Weights of a small mixture-of-experts language model, trained from scratch on English Wikipedia.
Size: 11 layers, width 192, 17.9M parameters.
Below are experts of layer 5 (counted from 0) of a mixture-of-experts language model. Rows are named router (the router's row for the expert), gate (a neuron's input weights, with its number), up (a neuron's input weights, with its number), down (a neuron's output weights, with its number) and show model dimensions 0-191. Each number is 500 + 50 x the weight over its row's rms, rounded and kept within 0 to 999. Numbers have three digits each.
Before each expert's rows: a language model's description of what the expert responds to. This comes from a sample of Wikipedia text that the model never trained on.

# expert 9
Articles and determiners
router:437405507529393519539474447543547515479495538478542385590461532530499425553480473526419552579491460462554493476498518544556584484486574505428472418559438502451442559566515625534522503494515441490443544558557602475378587498573485491583454475499579480494359515584588436510516630429430488505527460478531430425495516505484498461509565407506528514485530481457453447499471545511535499517530547561543439398502458475445420551531453549549560443540457452530558425564524504468459517540550518561528467511538459527433423592491477534518481529545539484526527485451436468498502552558490457528
gate2:456575427518507465499466531579462565600453495484585523513485546580503497514481452513397555594574501380442528515497420445452437462408491403569528612491448445524435505496515453538515425519552468485541418596446445485513434455536482527449470420639499516479591477502453464544587499522451469543505515497483466500566501519445491495503395495442425406518547398500531511514564502530503535559528496410455484477511532546525522478540490501559535484532560407436511489474573455432441539508488553487528435476485482477546515532504494404427515504497536505445483554492476577554470590503510444663
up2:264533489424413458440437517583544483474519500488442511526495520527542453458498521500459501416499334499563565481531521509516456510461531505491477497538531543471511567492500560478517522577511482537534554510520538523529539455426506469446437461471507406546533534494542530504497457503485420492497545553474522591611417506475525450527431508439518499449560424478576500598484503540467503615490398575583480523500450545448502476502531452486521461346540436542444453512508448519530472513524421571414495537450534513492480530580525455491545445463477517552550493507513493518414367521487580554
down2:485483462604526496455500490462372459507500517552482521462578468531491558477473495526554486557458474500522529565459568461466485485564524554520490522499497515510525505465591588536402486518563472495479434465584594421526490512458496557521666521538451434452475468538511362549467406550498539501511503523488467401525461474564384499430453424526435461520495581507514438436510500434513456464461529503480550496506572510584523450470499402503485516556511574506518491504504567559542451485499470496517531526444511499533533488504405646518491478470519576379375466507381467457508603457390506493

# expert 30
Lowercase word-initial pieces
router:523380475542457436512535461547546468453477453464370494462609519459530547560541576453477494575504511587425519473606555469388579609499430519487591522498524576464480547474573503508428525530386600510518454475414488542541451453544447486526498465482489408540540485525496625466425462504552530510503453509596421494502417442607499505440574486476542469544429431429552576442506512471522469546517439406526466444486484419478479459551403467499493437551458495556461445459530596525437511437485531524514491518462533571496465495510471499474478460472519465510547504442509478497426555563505465470
gate0:454501485563496500549561476477454518523532498530574495513448429458445509574544485409432473477465637493524526509556443471513481587517520538404502510448505469445499559511457417569552448452481469498484499480497503531499494581517425528497587517526487531580454568481519451401551564473448490429496463537519537478502320456565442382480514557438515539532499518488394426446550556481536535428479508431441487496527510414450455455552450474566500501479499400533444437502447467374597424427569541472503510569501481553484521531499568497576534508470530403523483494527499507422594494503477400399
up0:488558441499488443447586435471505462505468490455557486502536533440496512409506489501465539460509508481495523532501493538368466485466661494472531501489501515496363535517480393583443518447433488491571455496425487518483458399484456467545454486468573573485476517617429412459394502657575553421480505496561465514491456440616479466504446558515496513593573511502411451464508562546525490484494530482446496558517450427454471522526503440443488495481492502602479583480481529510525435500465533482558427510508500493437505549442364524514509458538425420390509519545422495494510490483526575484
down0:499575490508472504532483466371462514557546548477511573482471531500469592447523492464498454454499541503506490498507555518435446557602472474503460562497533550564504525513466467499426541557546496553513462532408485483529521475505577509505535585486561480478450556516460609496511451497539505460432532409550499576509512419516445542445582531553495426444534429551492443540490491488494500531585611482575518546591544552544470516431469512456420456410439573522431513495475535345552496469539480527535486489431519393634415382442441475483491511496569637546566475465499608500479537503547445514

# expert 12
Capital word-initial pieces
router:492593499469479520517520424489465524480487523512400541412517496575536537497411513427545503461420439445538495533458486543561555516521424419432491541492522592459454504493448513340560494473467448447551469450466523496549561493438507600476388524466503501481550556513478324554570573548414531565465465548556502526413514462538511527519559459508500494479527542511480480442451459443540499517487522528562509590496485537499494577519554490465499487454519550448539467449497441504470502434448601407547481476346440438480520396476516530508490522541413464514489456481448379435512402439505510481
gate1:450566576471499473501405451523450475536495526498475465480432475481491503494499475503475551541523563555517533482469489508567555431505514383500550575398560530515533526582596524432469499495427468543556476499499501432593492493465482525497400498493515458471484432518518557474410544510525598482589486477497526512544521524464554541478531541432474466519506495371489503357435483470497502593519429548417619492437506500508495545487541430383424464496510629430511444502467410452466472491522461481587523668517400499480582464509470542488466489454549484439475494554391439487415495559480513512
up1:417498512454507605482512497470409495466522414527494513490492498515469493498561487594545497494533482412502512546502521439475501494504552564518504499529522520489462446488476494495421606488589595488469492508497395559498495467488465467591477554529465571497510495449419585574485392482477599586429331455472508536437557511460555613496592384484530526555532559581513530504572493436529496513472466428468482499472500531423459409507473585479528554367576503498436529464431509485516513504529468506487610489567526420437478468496485476558530464468577446518515429458448366497505528517549546455
down1:591425461499499427480499449479548525509494457493405531604490447458470490449392415504500492510536567519540356550421425431539561495421494509535459506595568497580506516500448488517660437531531520500580446456454533604545578539513513498523460535495558507487507612521511483457551508481493509475502513617455529497513428536474516457482517441484437428562518402401505512539433531422551528483477484530511515541470525514531527528488402499528463430589458384464473469544490484423525441523580531504539536435545497487471451588563435487524494601506535485525535483621470537477500504592555529499

# expert 18
Date digits, stray pieces
router:559471495536486464562414508504462508408546566419528488427477488439575442521534494438514620484416487525522569496400561532499447551527469533519465604491431453474497466496478416578465491594455495548476524576463450476427454466547363519481520471482599491447526535521449523529491499470519485491516447552457559476480442502527480494454492484542486458529462451517536502516515544504485535485540548600573488491560442558406503468431613402443490502492518513521473468465438512337449516483591457512482577458534520523547444477394531461509496560482510410444540390551453515489541481499422517661
gate1:481510606391410572419408418488425468475583572434485447504513500531472515498504473560498548606515626593473583472530431531463431496478461475537607510416559493566558506492529509476498499483552556511563499495506471478528514507481421625493521559501364510506591462494544465420504513460455494494517496517513540505608495552558486472431471458414497491535543525388404574436500524508516496519498479443509541539471505495564372535524502471422472493478470546478469485494528418503461574443525509428539448577470454549451562516492427522490540433521534473451439493570424467392483464528496449547
up1:474542561421491494460500474480363515487515494480506468536491616496401439497531434618389461511441481489447545498489482479523446575588550607516441484532405537522425433548553444522477505514537535487516437487511490454484515418588457489475508557453450534458587499522416543511535454473520598469464455496494358533489501492511444493508560467529487450630551550538469475471629463529574510550456522527462505572494479574523498422443441594570510552426481459507526534542445520481482500531480463584505505525495466381495492505502582505538585465421499503518584516398454455527476545511513604532
down1:619486533473507414564489448471476523488474475510412520562510537470398458387508386523498518554493581505540411461534452475505461420499503464567452511586545499484489526584476626470565450534551571476487442495486435534504494522456554519457548510471465504503499514503631519500549449413529462509522515484383527592509508534520409531539554489484453470517470518391621553514415474437528491534541503492500455481486474508511469451590468410519420511516548489530488456562515537549524449524547448499447624423495529495510558532459424472565519566453384525440466538567475545503502384546611498482